Experts of a small language model: 3683 steps.
Below are experts of layer 2 (counted from 0) of a mixture-of-experts language model. Rows are named router (the router's row for the expert), up (a neuron's input weights, with its number) and show model dimensions 0-255. Each number is 500 + 40 x the weight over its row's rms, rounded and kept within 0 to 999. Numbers have three digits each.
After each expert's rows: "gets" lists some tokens that make up at least twice as much of what it gets as of all text. This comes from a sample of Wikipedia text that the model never trained on. Tokens count by the router's weight.

# expert 111
router:456476448473554482607498450474483492428509484515524462506569535498531426520486525494541564447535485476473543525489537458542549526493596504523500522504493551540453511450501449572508467509560427570475475558491472572493587512545473503479510536488554481464511522500468443506490491520558522477507409452502500554499454521449388541420501467395516478481495509472571509521466459517474459456537480546541536509491508461432478450585404455495547439512513463564510565477504553488495501465426451463515520508538453495493467492518477478503530415471537477603486506539497473503526440486473548528555446515558491569432551537518489536524490549482470531494485573503448469564528541498510538501522466532487529468517456488545429548534554522425486442478477444510465510500506485477532556475528447
up0:478539502491522538526431550515470482466519490525548460527514553462499432490495537425522582510528475520484545552528598505484519498466492434501504474562500515546435543495511471596475487579532515531457433475485491533503466472504515546506545468475528473524537424500536517518467492455453489495487489522490500558474538652452458450534442525544528470528496518450463495519477523485554450511507532489533488522466519595486470490527514480509529504561538435484540538540479533485506526517523403515481532483567537443448524474501485439506525513498490421473480462461523565541560480423498477595529437525541465547446462504431464469574499516591565542505512603505520544540447498534462478527522441558455555571456519500496403473516509573445501432518502497487482442465478483503441492489558481
up1:523493461583481579432498474440503476469562546457502476528518491547515526513475567486522480515524503465499465490546496464444534473493477484559524576451515473513472472464590504399582456517467462513472442468480527506464470525487513439504543507521473469433541521463503503540537509485519425530520506483463487532466503563456481592513464439450517467425578429481499559512511480465481514481543482533456469481509469439490483488503538495551535508537451449521515533482513571489507518518591500553489468480523523470540506495488454449514498458484519498520519461517517533529481373537458548494552542474501609502472455449520455486516456510560469523463521475508495457458534537458438533603428569534562515490466470491477519573535455524567422576509570497601480568453520479536470428450513528
up2:535569476480503509473488515497498394484407479589484578503525547518513508503495502577494551428528510463547440516501547492562512480410574501519457517489424496455522539527527505496548503506510483528449523498495443521510488535529450491506475564463470537543565449546486541533457527427452478499526500499474509506534476490517538459491494457460452544573489579518450551464518531407495509517502464454507478462515486490490496467479455421496410527484471390491421554461521575488442517497470573435506456504548516510481530531454528508431505556555551415425518530524475474512539461508487399526499502606457483507465492524502474537514460480508529510496501619483508456481509518507493583454572549513477436508571467457478516498508499430488539532483446468435443474536517500501501554493512499
gets: "-", "\n", ")\n", "\n\n", "==\n", " Location"

# expert 106
router:522483474474569513521534481529520523473513498532515506538467494504506455502531549506566500498464435526499511530479538531516503549443553490487499515506419582478413464462453534544473537521578518511506479436456592493521540485540495508570559443541489511481484523516560460541500538556425476530491487478523544536524501468498475506554522477499522512557491462483529524496526510509566568473493552587516497467514438440472442538513440477506506530586449402506513531460433508503500545437449450499498530517557483445567551465419452534531494479486471544544507428543489542502530449528471397527477403542579527458483491495536532498531568598466485566556491552461507516516504465484473537505547482521565529493519562591520514516504458532454469546481489456461569453503521449389508557549539502
up0:468488437414488499495388530526548535510476487444485527542474447549460484487575488528496521521518539470515518506541460476570513553497555547510513491535436493484512466479505497504448543536486450520455478423501500417533496539552449566546459455519489459500466520509496500511468483509539491454563511491530528536484472458493479508476420539493512555512529520476534461425471438550531522475495486501494462548533493456508543510488509381496447511506529474608519555490484543480559480483485499477414501466499521465557515508489477495481526427542426502474522445487541416400512538579507479498565507464488453524410541535522489487482523580525467466494464510493483552428491558517484479394436527472504467461525562516533498440433463404540531510534555573483517379545494533490509497468525429
up1:586523482467497479473425591510504473490521429514524468515477517500529518554502461460545519513584417491487510524448426503496493511483505479499462505489577482525524504535558401496351451544517463461500496478480561529533532526509439533507532527503458487505424463483520492509495511531510536449460526514581485556565479502498492506541476467484497474535552533451513521511464425514512499476532536492509553496481460500525525493466537430475455505467513502491546563514546473515465501512469495488413488564546507520481574507480515483505486467483532478486460446490601578536415465523475459518447509507474431594519505455523487535564525461552507488451591475492482465497454538473450477431507493484515467567507521572554529452575520445399478491451500409465472537511470517414531543534444412
up2:528528477488501571508475502489496452552466460512590466480481535502547545594525478430502446498529499509495469433521428488512429503487529535507560507466499500566460532484514493511454557490594525502533480480482519492499497522429599454511523473527525511521516494414511537527453523497576536517586535537525491532548448471516458534460537493513429505485451505500535499528481507430518487480425491502448461485488459494479507515470464465480512514463480447555519521463495526538481476487462487554508500453598642502475601505459555595480502389529493443422487535488518511500526430471543482531520457521514531498511554482537501539534505514545523487536432473564470579572529457384494526544515524553514529474469480548471500520492380514458559526485526473511489428435505499463512466495485440
gets: "'s", "ly", " of", "er", "ar", "on"

# expert 19
router:468518489470533514545598511547506516499483488560486566490471459450532481517480521496460485504515465533450494567449551526548578568449520440470529526482483524514530476496479484550549471472499536551508454467473575501505520462534469477492509526486588527548480466548557497519464571524555487487489495446520514533526450477557469560529479494460493508451477510453503460528543482449509480516508485501553540551524502519464461472483497503485466536492528511542505466488459518484514467478431535482589500594516480483515513465490486542547463387495437466584547536635474502499555516441448441627467450548505471523498531553572560536529664507503455535548553498464490456547507483588483505479438469466516498469522492519439446500519474529502486477509434482514569518569565500501470560529458498
up0:529468559499483462570532523490544559507472509522483532523511437440567492516498395462570504517500482449498452548555506524570421519514481475511547538483455541488519539586552472572487479494446503515490543448469491507527475448502449475506477527538520508439449475434442407450488477529492457468553533486637560510456493481440476481478486459515456550501523598517525559513508476530478543477480533524500477421613475491564480512473509573470480494457372513534482424492466529489499538505494470518581535557529512480475507536549437531484515478579473465442514492497465517519470471477532499536508502507475520459475539477547515509507568518490487505533512521542469517481409540477526472490473488436586440567451455479459495481546492529508516600547506495534518495572569481484514477513571494
up1:511487483469513525480482444474535530471449495501536516515507503471489519582489487485533494505473495416536544456459505473468483457538480507511424508478461486551502503509527474530476464568429482538559495491516500566472452543525495545479549453460483515531460498393396488474522506505485498416523584575464437514492472485516491504501501411487565461507544425510517537502433463440466543472497527465491576472429451447426553548487504554464516506478409490510498472549523427466516422513494485488459497425563512472431508470455495482475500568538442496490456575563514530504576546475429482555492498564492500518455494466552442502469523507452461515531480530510479480526451507495518479529510405591525470458398531459554491541466493508445497503561537569535566532529520565419532557536517512
up2:501486577493524502505539525511563487491454492563433510463500476545470420511506521487484498600471426506482456530406489406425501498555519496521466467500560563443546524457535497498530527494507458568483421469571567558427486542508472494530499591477483547480520536549515516524524518503508479499449530466559511543536476428472491495520460469476511461510510571499462506516539538465565450492516502433493503491455510489517345543512506472456485574462552480499497456538519463476487539487504507507514485514466504525504521484524520496503495386490465421571550527469471552428422496508551480498530471572557462482468489448514547457502508504457466477536520456533504571491507445517443545471559416436466515487583522489476468563493512461515434557500439497463474565504497484534444504434459454
gets: " |", ";", ":", " —;", "°", " FW"

# expert 49
router:497407560426523519544462468592472507530530485535505529544518483478528537505504513608572514483517475502499494538519495546529552601489612507536482480496497518508490495447442497514500464515506479554499436446478531479541536538469465495437450515529466472499432536499558443500452506498498470461504503473525559457478499557460518588505483504527570511432541475478491478480603478480510493502526484514586571558553450497473491422559459523506488461556450478510500571512463575448529520438425478481525462514488456467542543486523476487499546481481411494563485453629503506456516569529473443548511399547494507518546515590565543513508571500489524536559557484469480471533480513525522563495505416521521480558520494504553477525505442527495471466520455511529556512535503488474519469554491463
up0:548496537466502520484485547539439500479514515510536467471529505451532452496492479439491526476531553509526519483443528516528395572543481443482506468484502495516459513545574460513537457487558497469458473448537494468566481601542453517519481471581469416435480491509545539477566524432427473458538503470561499544505571501570524461477527517516541468486481424571570531512513502443504525523573488467420472503487523527443526540441457520455514512524518502533473493495543463569488530475517426423473514528520489490460529524497480500547463552514517534487419452514542461519512373497449433472508520491505480453493528500558406489478450493498543502400505445564546516514452464591573487544458541493513458485497420569540491531499530490508463510483510459489537523507384557511504541509537536
up1:440524521515485499531511459578495505439451551461413516506467502485522482551511560592545525532586494574473576622472592494523518458482534528446514489488505497491465505477451477522509528462485494536535483492507477450509483506504519500410491486481473513501456529465504471532481554515486491475517441491555546509499520503494475533488481481551450461449554499584458549523546452445437470522507520538531573527544564523470460466539485526463511512558496486458482500464401477474504553464447516510544464537451530479493513474551456445517499413451390486535561489551500515498554508533527484493546438503471578539495509543539618481448561480544510547469454506439516551577527522565464487499480463602544463524581526460477463558459452479499462452504456466536521473538498470456476497578471486
up2:480495508510484540513488554505521516479523503525532504439492553464485510524487565516519549504536474463448489436532550495377552410405494477519470506519464521558542489511512540495540468511527454470545534481510444441524447496541545414571451433538442463484474465532472488543513485476508553603469469496473499503514497556471489432536536556529519537542492433465519474529511504475535497499542587570556516566486445491562475549491471506489447479440592491505434510460529436480527457481558511482497502441599427488491493475460501450487513536498496526499514523553549574536496522518480563509486518573500535533507512573497434539532447543578486455503494500485609562500448442420485505483509522521434462500477575461476518469493554532531491510509501495488514505408515415520424521558502536
gets: " \"", " '", " “", " (\"", "\"", " that"

# expert 24
router:510434483504583558588500529476463476484482440485476568489453494498494471491469568522493506502434470490466509573493459510541470546484536488535466498512559507589495447469433508500567445493456502615498422470515509496518514515476512470463512496548558482503483544534500419494456504497476500474473480464495525510538486485497480550418501380511520578514476540522555477501526509499509491537466489573504499512496486532433474421514474525466506506535561497539486462419533549486532529509465559489589474548447484450497505485432418495495512457512475478497527473534484489423507513542451425473563434474517522469538553524504552507504595541490459515472496459472470540456533615561473533554454441553538550504555479498481380532503484516427439531504521471486461475503506498468412528530519411
up0:529488531552526426528471483496528530504534498537504475449540472466467537533499524422474503586534521545559505477480498514574481413473491511567523469476527553436408473467465499509474521483399488520548413525531475491522562465464479480479502589529534486371452471479504547502479505494530549523575512500482470490486524541468498413518485477517499480460441468461566441483500520532473442493500505489431444479547485513497539455584491471556491517464501576467449447508464547489521559497505445516451555522500487493502478545483509510464447501469489525504552521506515463473462462480436530437477459446527516512559519602486500401478527494423522549495483498468511491635486535504495495508457547489495455489481494506508470483659434478539499537511474573493502462518494562518557577481491486
up1:484462526565566575456510544514499478504469482507441543570503536520584505593511453452474499539550526556520398503548454542429495493472544501560529442516395506532456446512483506479467484492470485511537532546481509479556450520512522504588493484482585510478516557500476516474490487522480496548475512536493502472480497480441488548522492513534530666471513473446481550465550485473528529482502460497498513491491474523495447531523498583519540484455509471515498473529542523541523485451497554523531514491503445521539436482564460497560609464504562443565470429564462445532424505549586556502505546542437447520549517539471538583519488467500475401610440492453468498476545488498521517532468498455448484463505496518494518499501464510454511462529474488437555488489532477513480568484466535
up2:600434551465514525493583497470499476543501544519452509526558428541434464522453541484489529451520524550570501540475452506402471470479470474457512472489490529501450535466540533522478502487468433515522469497508485474568581511529522477527528448531559455459497535482457458488510470516430501456494538530504576454543462544459471494549543501469578530551463543501525523479563500509522493505446561472444493418493529515464435472455464507481598499557494503527549463571385478519551432528472485447489458566507463444548515581510496489510494531536492475455478453519515510493561435510494490396476551506506491560523487481500535438483453559532513533500511418486453526537504487479464512567475503436473460468463509379480511491501547453526434502504548552504602516527563537463470484518482489
gets: "6", "3", "2", "5", "1", "7"

# expert 54
router:499466541496440579526458455466441457500515506483525454558564583494477517513441566563536522473543494449488523571479526433557537538461503541568507526468480531542496461525462495534487475495575494508465472475595493430552471484539513483457524500525552464513467527474473512535459487546540504513494480541528492455504499482483505423425516428468512512461527486528501532558536487523506498573460500555509486570540434492463461469498452508419470395539493425578508451536494542443554482500426498471581494574522433477511482457509430515508578416548463486493551569483516519517568475517513534491498458550577518533472500550536515584532512541439462595531498567512493518547454533511534474513478496507476454515606481522479490478488598502420480507493468467457468506512518456482524537508462491
up0:470531547535495514555469525570476436501477509449528482554461532449537504504493484485504484555495552481470479449484506505477532504484543513518417470589471553544452531511492524479464530454455513499433509508524532482460472503471466455468529509486458456501512530468443516529513543531532565525524454470460526554531526489420482505624463464495565547571369531454481484560481497522441500461490565496554513513513465551492538515521511522511544452528457516493558524475473523459536597500552522502553474499544461477508505471536486482502598542414516507530489576509557480454576518502621495412426538535473520437516484490463473414529589491500476484518521495528546528468493507575532450536511481468467431472580474470500533478526430513469520466521438499584474456562544469477477575515511528
up1:550536545464485489546496477524518503475549474527544477547427520531485468516477523533615507462545549450539492489520578539465531397512548481528581544507444564521445474433495471442462460506475490422470545482582498511545438560514545501454499492521507419519484486450478482466445571495531534551452454510445470505535468486436487482513496446462479493431526534401464479482515517443512487463507491525513493505516426473576483584475480520448486531431425463508550468587486499438536529506536466588506477552467439567556533469530504512439512534508397532430486592512546509490494436535496534509505534462569520500499499515543494469510504522456500549496527526486499537490520545548491523537514521590564525479522515468491509386521463505505479514477472521483530479501429525539486546557544533
up2:552542547494543529432500476532560490505459474592562596462442459538521499463475471538466535483481498464531536532469514471540498460539518504534494484514504471542557455415501492480537554491508542474526547536497534509508527481432525430428490491549545592434482546524540464449471414458485509513515541477535493497424490485520528524517493512499501543442510495501493495519469498475541514605596502526464517480495562544511417538501487526532471520503467466513519520355566499519525543554505470518446525529482526527489526529485510533478445521585507500541510534513476477464469505534459396510464523452528519478577570522505449518443570415551577473423437499508485507522480566503451564542550508477459562417483423483538556506503547481476469508460523485492463441509488530547521501549422496
gets: "′", "5", "°", "3", "4", "6"

# expert 51
router:483445556525517540520478500440449469531494526505469478526547497498481488514445484521524538485487482506517525624456501526640516528463519556507500497489557496564496477501447508530482438552547504478483445471455541504558521434518492512454564489505516509481464597483512424508472493484540489437447484489508492508469478516498497487415522397470524486538469541522506468501536470495535506509481540516547473526520416514470476446521483445474498475567429466489569510516476518443483560454478517493528506559522443455548467493442439488449564421478471525541566512522422487399572525550494462481461399559550523547479520475525555555495498531459493543485488523499485542580552572495460495537348501545497517532528484529509463517483518540395450499533532501446513512531465473488507555507467466
up0:530523476556515552513510480475479502514504522540520589492523535480532526506499507451503558491459498548538506502528457472546545508492491443471445490516532542477527423517449496445529521505414552512479484529420454506479476484467603534515467477433476479492501522555474510477513517485534494438420612400512474477564482448483475414596395499507513462461502519465447504590508476524529504437540572487516556527459473530509445492521500518451498513486493588504566508513526433506419535488434504461478436474507560514484481488498568527491525500554457575464477473535525536515505538494426535564506593488451488506488494569470501473458472482450574528512488491487464505471589531499576529477481423538523521509544476470514550517505450462441593524559539518568503472494544512462455458437503455
up1:479451540453467478473528512526415528508487485477500415502519509504509506521502432493477513454583498486516541456514494523510491596477495495543479532461474576499508553501497449469466567544542470506453484498547476556453561476482518506377529470506487470519489465531536508490526534455559580494446478545399399475571568471520506520544543473506489457491530540452437494503523463523505435509460482533460488530547539507488443462526499470468511522489524523490475402541581556474444476524499514469515472441552495585505542548554504520477450527523513535563531464477542561487476442516453525530461468558453510502445508518449531570512554526516616489491486547516473444542459539580467434407441486484492431506491578458468487485475444501558467446435534515477477507458502472484524574461482543
up2:519598575528467478549514493470485555462511476548546467465518496520488523391569505551530479514503536489541520532502492514538530502480438518506497544490549495492445531460556534466523520571495535473557522460551522484550474467542576519459489516510464427483500543462550573439460442489522487523454572524494460560533500505557463512480514408468455466446476540563482421572536511557563508427493486508512590469482469499509457495498539502491500427542452542528500452468556453471419535595513516484518537550402442470455546495483540473459528486519548509493486482493512487505479502462437477434480504494504565478520491385443493521537449525451539535486503592487457515548583490500552501482503512555454567509467536498505475564550491493514409525457547481528491523477454495559438567504501470
gets: "4", "3", "2", "5", "6", "7"

# expert 126
router:490436475527535523495496437490550482503527513555431522585516555464497454524482614488537530492525458491487594544532522507550556498469521490482419501520475536523377477462471501487488463506535527475495442430455491504472510465527480494457460430524477493542470538539523430548458513562468483467473468463478545471515506529560512493539465483509516452450525506562525483485520482483548452524498584553518485502548555457490464500605433446503490468566452463544467572449473474483473482464463459504511544535553435480490567370486462547493518466524512536539534473520491525522526486541512458551450432559518514467498472509516558486511531570461482525550519572456532549521495528496494505507488476514571533466566532497531484490513484543495447448496516532424533515626539402430453555495501464
up0:489467500517504536541473491482450502468505492459484523559458560488502535515555500464476529489445486486503492512481473474497455521466476482503469458491490411483427437527479493572475453599534483463541488548519502574478440517540551509466550511537489478516481571478478502476520537536491552446434530516506519543502455528529445478480523454498503462400527476473489593519503501518516407518460448442546461554535544487520546531473495521483513521456514420533497434436556512515464517534537496478519497534531543524495426535484518519419567516552516460534585525509525488453524574434401577606505497480556519523471477468522473493495537450473484523489514453535545580489462598484500464592523550480517553529499495480462538584502576547447428456487468512470454526403587539465518479470510554
up1:496453486551533556542551516486459502472497458480532486506529588604561541491490498511601504539512607470504427515451521531526496574493545463537491543524452520488577574509579493495463520432482518496504508505545435474470520501533548467524536508459506441474507476505487442469507428466432495506492479482421477494534490437530478496428533532549515481473467490472489493468406527468507504574448519480498458537506463473456484523458541474529457466491491500516500525526439544485448501473424420568483473424506583488548564553534442564512515451577464474460560494589523473520488500517531498556498563475537521532556448448454457549489545504452497538518572481537449506498486428458503473465534528576489494510476507602510490478434552475481437512471513456499493477492560523424453552502471530
up2:466558502510530477552481509544490485516409426434508544489477509519503468482443501440571506503512526458438482512495522483466548527563478496467429508503527518443503517517502503481444541505484444503636506528513491462447479531526596488521494544453501491582427487559492469504496506549483516466434573531500430540434496503554519497452451517546512560464525492542489512444602462542499385534526550503514422506491460477494509509414490535597452482504577516511481471498540445472496470512535527436518491485557443555551521492574474504467462498448506461485550527479472519514517450465510503507482512443483459464534375489559507537553578504436482494536535522488460461519421466537524487416516579545468493461497500532475483520544540529538480475515538411498462490434489443472500498519483531
gets: "p", "k", " G", "m", "d", "v"

# expert 37
router:490473497446523499559517462474477518512511518513481549528526606463489485550496500505493518450479478481481543559451527449545486517526604518496461494528506509528461461522467484501490448469571493544488454497499494487505580509532493433496511508545509442553505565539479461507478527460584518434542451444497578572528508576479461564394511486466566503469470499495519486536556457513532475468522501511591556497526503495474524404566400494535546503493510408588518597524418572487535509504483511482541512476485446467499492463481443485476498400498536550567498501551483438476519502545469479482481448486474555551496534535509529601506510514460486541520517526498416483517480511531467490469538507495507562511503433442532413603491508560452457458483453491519541465499465484477543507518505412
up0:450480497496501586508519470496501533562433541535474519491515536574499547391467493498417554520520486481541506452528532508483507520499504473470460501547528511492448555539418447556487422458592457488515444498492479482504507469477501511493463405487494530542519534558464450485476514502505430524508443474418591548436475522435526543473555501565493468549538499529549478528416468435557556493468533498528492516520538535528544501509505441514564436516486500566536500494527452450511526518573515512540494456483540599504484452465500535506561423466553564550514500567476491473477491578507513468511523603480536441475574536463531453530475522587506510471471543493449461515468520469455479586572524466491467551475466485464546517504545527486442484490584545509525538533524449476516488538543526
up1:586521453573538489503545478490517498496460563403537465452462532515502495561498433494597472486525521465507460467515491495471530545506490498482506614463537460446498480539489452519454554493490542477466624485564489494490509507560450502539480412452499526524572558458432498503471505517510501475493560550553464486591498476462507426494457422524511500485524473465468555534510465472466481503438501480494484444536467520521482533542539503546537505528486503428474483492529491512495493446501538444523412508514477505455451468485531503508525612522486501430442488460456507487504513512484573486523538465500509509491543453525415563428639539450554506469469578469441539510525497500576459556496499520468501505495527490486489499503559516485455534551448489501504531467426544586556430542541514
up2:510508459440505484504505482510497551542505522461546511531454455503545485611504473453468486450514477479474511446491427519410522489486518509434589523567570522494483509520451493516432466456497524496491420595462449465535557503543516503528525511523532520533545476507473547525535491476452495509579433498576538485500499474521531425523474492513571523546523495464516522428479499527456480505364469482568529530483514486488464528502539482476516566504518523570576369531463483535521480414465507499445489559547444498538533551514467623516431461511623548488525492483476501519571506513553477498548535498539494577497496514542454566545494506483445514470506478460545542497469553493451480493496577482542485471413512542472458457497501463443504445482493482478504525486508454485560525519516475
gets: "-", "\n", ")\n", " |\n", "|", ";\n"

# expert 20
router:458496539476561549560516501503483491522462484554453553557441552530526526549453519509545572501525507506461538551484531508584504520530565491543523532497429471554481427518470463511572468464525505512519462477474532486485540444504514457496511472542552458493455436517554428565475526499494503441488454435516522545483493470544504538502548388554508531555481517536525485503537460462518438492481563587565527504561484521492575507556512503494506493508527447474511535490502509461528477477449432484558530543510508493535467407491440513599518452497493450556560510557479475457535521535429529505498410522536543470500571507539557595501565488470479566504495500472521548532538613483543526492519420492554502561533528486534424453497483510402458489504474490519590469513455462455524530490519497
up0:571436473511551563532516498488515463479489461512422556502512493495486472517499481532500461483489380508479519566533453500646527493521476550522517472495531474506466497416506511517481497542521514565520392472497505499516524535503511483456529553494542485508458483482550434436466515504490550569506414521455506497492498540483464531540527409520493501484457466560503513439486473542535541474417543493540500398513507521566485447533492512449481524520478467481534466441500499484505475484479482529551530567485491519530549472461509457585484480521482510565594518582515522482507475479508419522602505498472537534414542608495574530506580520486533516444486493546474482545448541546506404522507516491512490471637498542493489542481499500467500458458508443482507498552526531460552549498544480
up1:507433490503507504455455515469569507489521460487556462539559478490530565502527550499438455479581536457501488495515515492585490581577479459539465530460519463487495486509418556433526481483435527490499441494514492480512446527491549397532496549546538456476498491521535501458523480514509485484490573563574458513462586474463473517476476452536476517467538467494504562524507488491556512489498494481504404466558490547498541473437493548526493417474509394546501461481561515505502503464566484487562462490482503542473525512484450507489506553482567393440443560485445471506505495552428533534410512457570561519575545522493501474519503478572504474499487468423545589465557488481476501459506531535538481527544463495465512491468461526439535554468525461511446460438567567548523519577512466
up2:558518507465575598492542513538552611484526573590477586540496458467498465471450494414543514421506580531529539508504523458447517521507495422497504572557504589404420439495525473467492475436460467418546480442490504536490510507525530459495498531496486531582520494488491415532492530532446529450526525454520457530579513501515513487431560518517531448452503501494512511582469457556524490538513558587486529490457453491521488489485488551551504526545460522559518518474486508489564491478508480419404487543539503527447466453499511472491486528598484483436543544528486537481523510515470503485439490553484558472502474493470471479491581555468510468488420449518487483521590503473536516544478486528521505497552516466456505518537529417509479534485538498497501488478464461434541490501462531
gets: "1", "2", "3", "4"

# expert 25
router:478546471506505587510566511497503456528558504554468500453491525443517509529472485592542448476478499545482509564459483507666512558482544541470496578500526521487477502491458512523475437475536516555506455480466539515517515475543501480562511486521533491531471498507501505513464532523537492506497483473543529478549503566541452560490504524516516549441498454453513453473539471497586496500498491544594576498516493536492481446554504501530453485489472478506535569478422499485551490447445520472592514544517502463501579498471470494522485360516447514531600486597430448533516538505472420620465467487488474485542528583538517543550535523466502503546506480483474455523499513592511543508424440502497557517506538517431423512523472520503488463502503495529568535536458466474509525547550531
up0:457493448573539477508494485553535488551475537527467515555501512467487465436514491536530538511522496493552467539456554578457554528584450525440438449492490467549467468456503498455502502529466510487435545519460466423573471498520592536539500473553432503529585483507490420483514557445488525561470628500480555482565530465525466594498513515427500481527479444520510458508493444514531388490501509481472519492489494509509423555563468467533489502518511519457503497494525470479485532478546421453446508468476461531506543453474501522456411533514503545508547508546489426509529477520516454476516585520531534455422474582429495523512460460514474557437481524441486479477429522431486520448459513503592554540486482525474517499570452515544479478531468494454504557482499476473510503580558497
up1:474453547489563555438566429525541560573453556471490481442547499489499494517513452418459500536511523520483502630542532470487449491480511540495483476512455489461542500496539499434500497488537503519530418477512439511442516474527485535612509487438503424480494492550548440531517488550552412528517466433478468536515513490546499564509482482432469472492424477519491471532530599487468511462521484540445423550525404513545499472448447597547446512449512471530484501526522473475496529451524475555611506515528524522589518610504558515517517502483512423534470485484434528485502534513507467501490507518479490581429478468522469479549524459499499494430453487443452511577527531488483519485525535418476462528471506516575504510469482504523463542467451507489585509496520484521471517475465501
up2:590498503503459460416484551495490510495534438478533507467456493418485448561440550496514513541573492498448497504535500488480462521486514466501469487566504422500513508454516460531444474515503464520486569522517453506533488544481467445479460469590452514506626565576501517490430455504480445426524508493496510474545447471498478509555479559465465475460452504543558528511458513490527541521533528488397487456478504503536524535490497503420553537492476501570470487476505471541576431448515481536493459459571470476501480543549473486534500548451522489505475556510519497542518519540561527416527489531513592497473591549538435531496470471593531519454472520547511529511524511469523523578569593595507464562443462523491435499519523433534499532507571491506494456526479490514518520511395520
gets: " |", ";", " —;", ";;", "\":"

# expert 27
router:477526482508522570532579515491527443490533467553503497515475492439532470518523468542496467482531474484496512554437471513639566558486530451492485609527489539480469498505449490506510476495559521551511469478484534501498510437563553414532454512486517503595448473496534432517453582560521511460482421450583579537539468494536467510508522518518500501485496471447513498495530488479531483483504499519548572542553523499473440455505520484512485530507497484528525514460470499457538514468452495479565519611510504483530560459522490534507494360513447479541586470604470474506547540457453494551496479528506448522539502589534532562508621509464487507482497501484413462508480508548466520539406433484542552518526528497437455521529497559478479492482484479516556534529482479438525555515498522
up0:396449445490510504528543447499493542472543489524420572436568464488500455498496521523455557466479507487523498514444510524447496521526506529489577490478488535612551565512510486470509537469493516448534530518480516510489575500558504474591515573482507555511464501515482515491435530528520570534483472530553504553495451436498483564476513477513534485482494529490532539582573536476526530489447465520482443508464558558534475532504559539495542472472541528485502488513473516462509521439510504426517489540513492482439481457471399510526507471566520489515459543534423473517525507490493479489491558563465493504450577414544562531506447543599465532539499517555478457434457514578503455479542506469484508423463460550404524455492490493455589513424427497497488514529526521499545523374500477
up1:479462487483499500523399434481447483464468464517507480457537513486511511485489515539441475534502428485500480522522481397495514448427467489506459528482559574470509504458484489524443480583506501498492485518433462529498489575495547431488529478500537536462491530396529473509520537481508529503526501462523516543505427493446591498425560572507405416502486421524586545500542409519547410496508575494517458455489503523499545560533544494462497524553548520518507509462520519440514511558493530542499536496433523521466531553471567483448411502530477528487468537550470462520503455559604542546511445508574490518511499488413503515503475540543473469504525499457478521496507554419456504500494521448522494470524464568515480533542495559494498416488516465372546503475483461439482517485530495
up2:508560460502477448565565452570512571407472500463520489473470516494514509472534530514521468448508504456485593508494503431480474443527531539474453539492507503448548492431507456505500518462585533547537522506493494469560535497530494514531440473579480469597520485514483532462451492544517462576443469513471483544488470500456480509534476504486440388482478493531433509493492537521521475471543511413530509493544502564503533471410515548502460464528528508533554574467540452509589592505484474491460450479505495450496460471354476556492518538500468549490557440499451517504497462464444455427540461536553420524458485516549482522402522498507461453503488509445471510515473579520498482530471528518448484505562555449534501498458479516479444532501511523565460489493513437469464503430492581
gets: " |", ";", " —;", "};"

# expert 32
router:507450520510479473528561458487467517527535501510463504553524566427517488507507517507512562442477471474510563560460491418540512555521555518543486499534533516535475444430450451489507496422568493531459453483508511470523532482487487479506544532515488485529480548494495514516507525505572485465541463440472595594507490557510423511378549494454523512495516503478531509524533502480483487452450495506494528486547472495480510428591394459513512445529537449603480605507441475511545540485417535511551481500496441461533487461484471482461482392499527565575512541543493513491561531476506486496445434509545475555457529540564550558486496505419477557555487545491437482530530514547479481450520458490517473501508435479533476533485466490419456455466515464515570495514455495466483500462484381
up0:587528505430509450532498485516497514468458494535461512506460540531473577479555469535478473514570590498478462514482502520463443488534529498515517544532467521533448453485516477531467522483509544502526531570492542459545515464416511526551460437561450562491497462554488473450465526453494399528521497516506462498509521460484524445572446479546459416554506483537553481432555503466524502472523464514479536545522502480483515454482514531418521483541523479552509520497521537472419548420531545535376477452589538527490553514481471494500517456542574494464467508511528467517515443563510482505478447505458502462524478570452534447519494449552509531544556570481486517497453519508463518525578537550498533541456528512492547453515393495469504492509543478426573486565574510545397593504538501
up1:497514503542499511456565586476531518474457453508504468525479458447478450465545507501438480499526455522516507522529555552464483555582534536509572495477512486509484541491486420492521514478526445432468468478486432470446483524480454512575485516464453494582495483560614505473484453567470516527503512511546580510541533509494513488501546438462445517536534468494549421522513429494568519449574419471399532529540542514532497457576486480537526538458490557498531570471454484478477565488528465532516514493506479628507504490437496514571470551505484525559563457547529494508457540428531499519516584477576481488426565631476513552491471537472437463517528468463501524456484505508517536511461483522491458482477541520514559445472473508549486529517450516489525543490448497438486455548542495
up2:503492555544511530479486546487399481554488514496465490488457425490504466577511442543497514489494494531446526530474496486560497501460477481494520507526474447449540469566535499597443496528504533498485506573490561455497527540471491572480498499510587501510441507489512496522576498509541537447464513476407499511455498527512493485488408433539544478520569520503527433608486505532538490408485424445438446537470463506475472579544508503473544482496541546481488446559528550483533506572474556437511543500594434525409498487539503520482570478495465448535536551491458512492493444509456463479524490502463549568564519504490474471565553437491449488514520487533475526492480513549462426456522441500502493544503626423430484550491524432506523448491471495490456527532539464544471510535466550
gets: "-", "\n", "|", " |\n", ")\n", ";\n"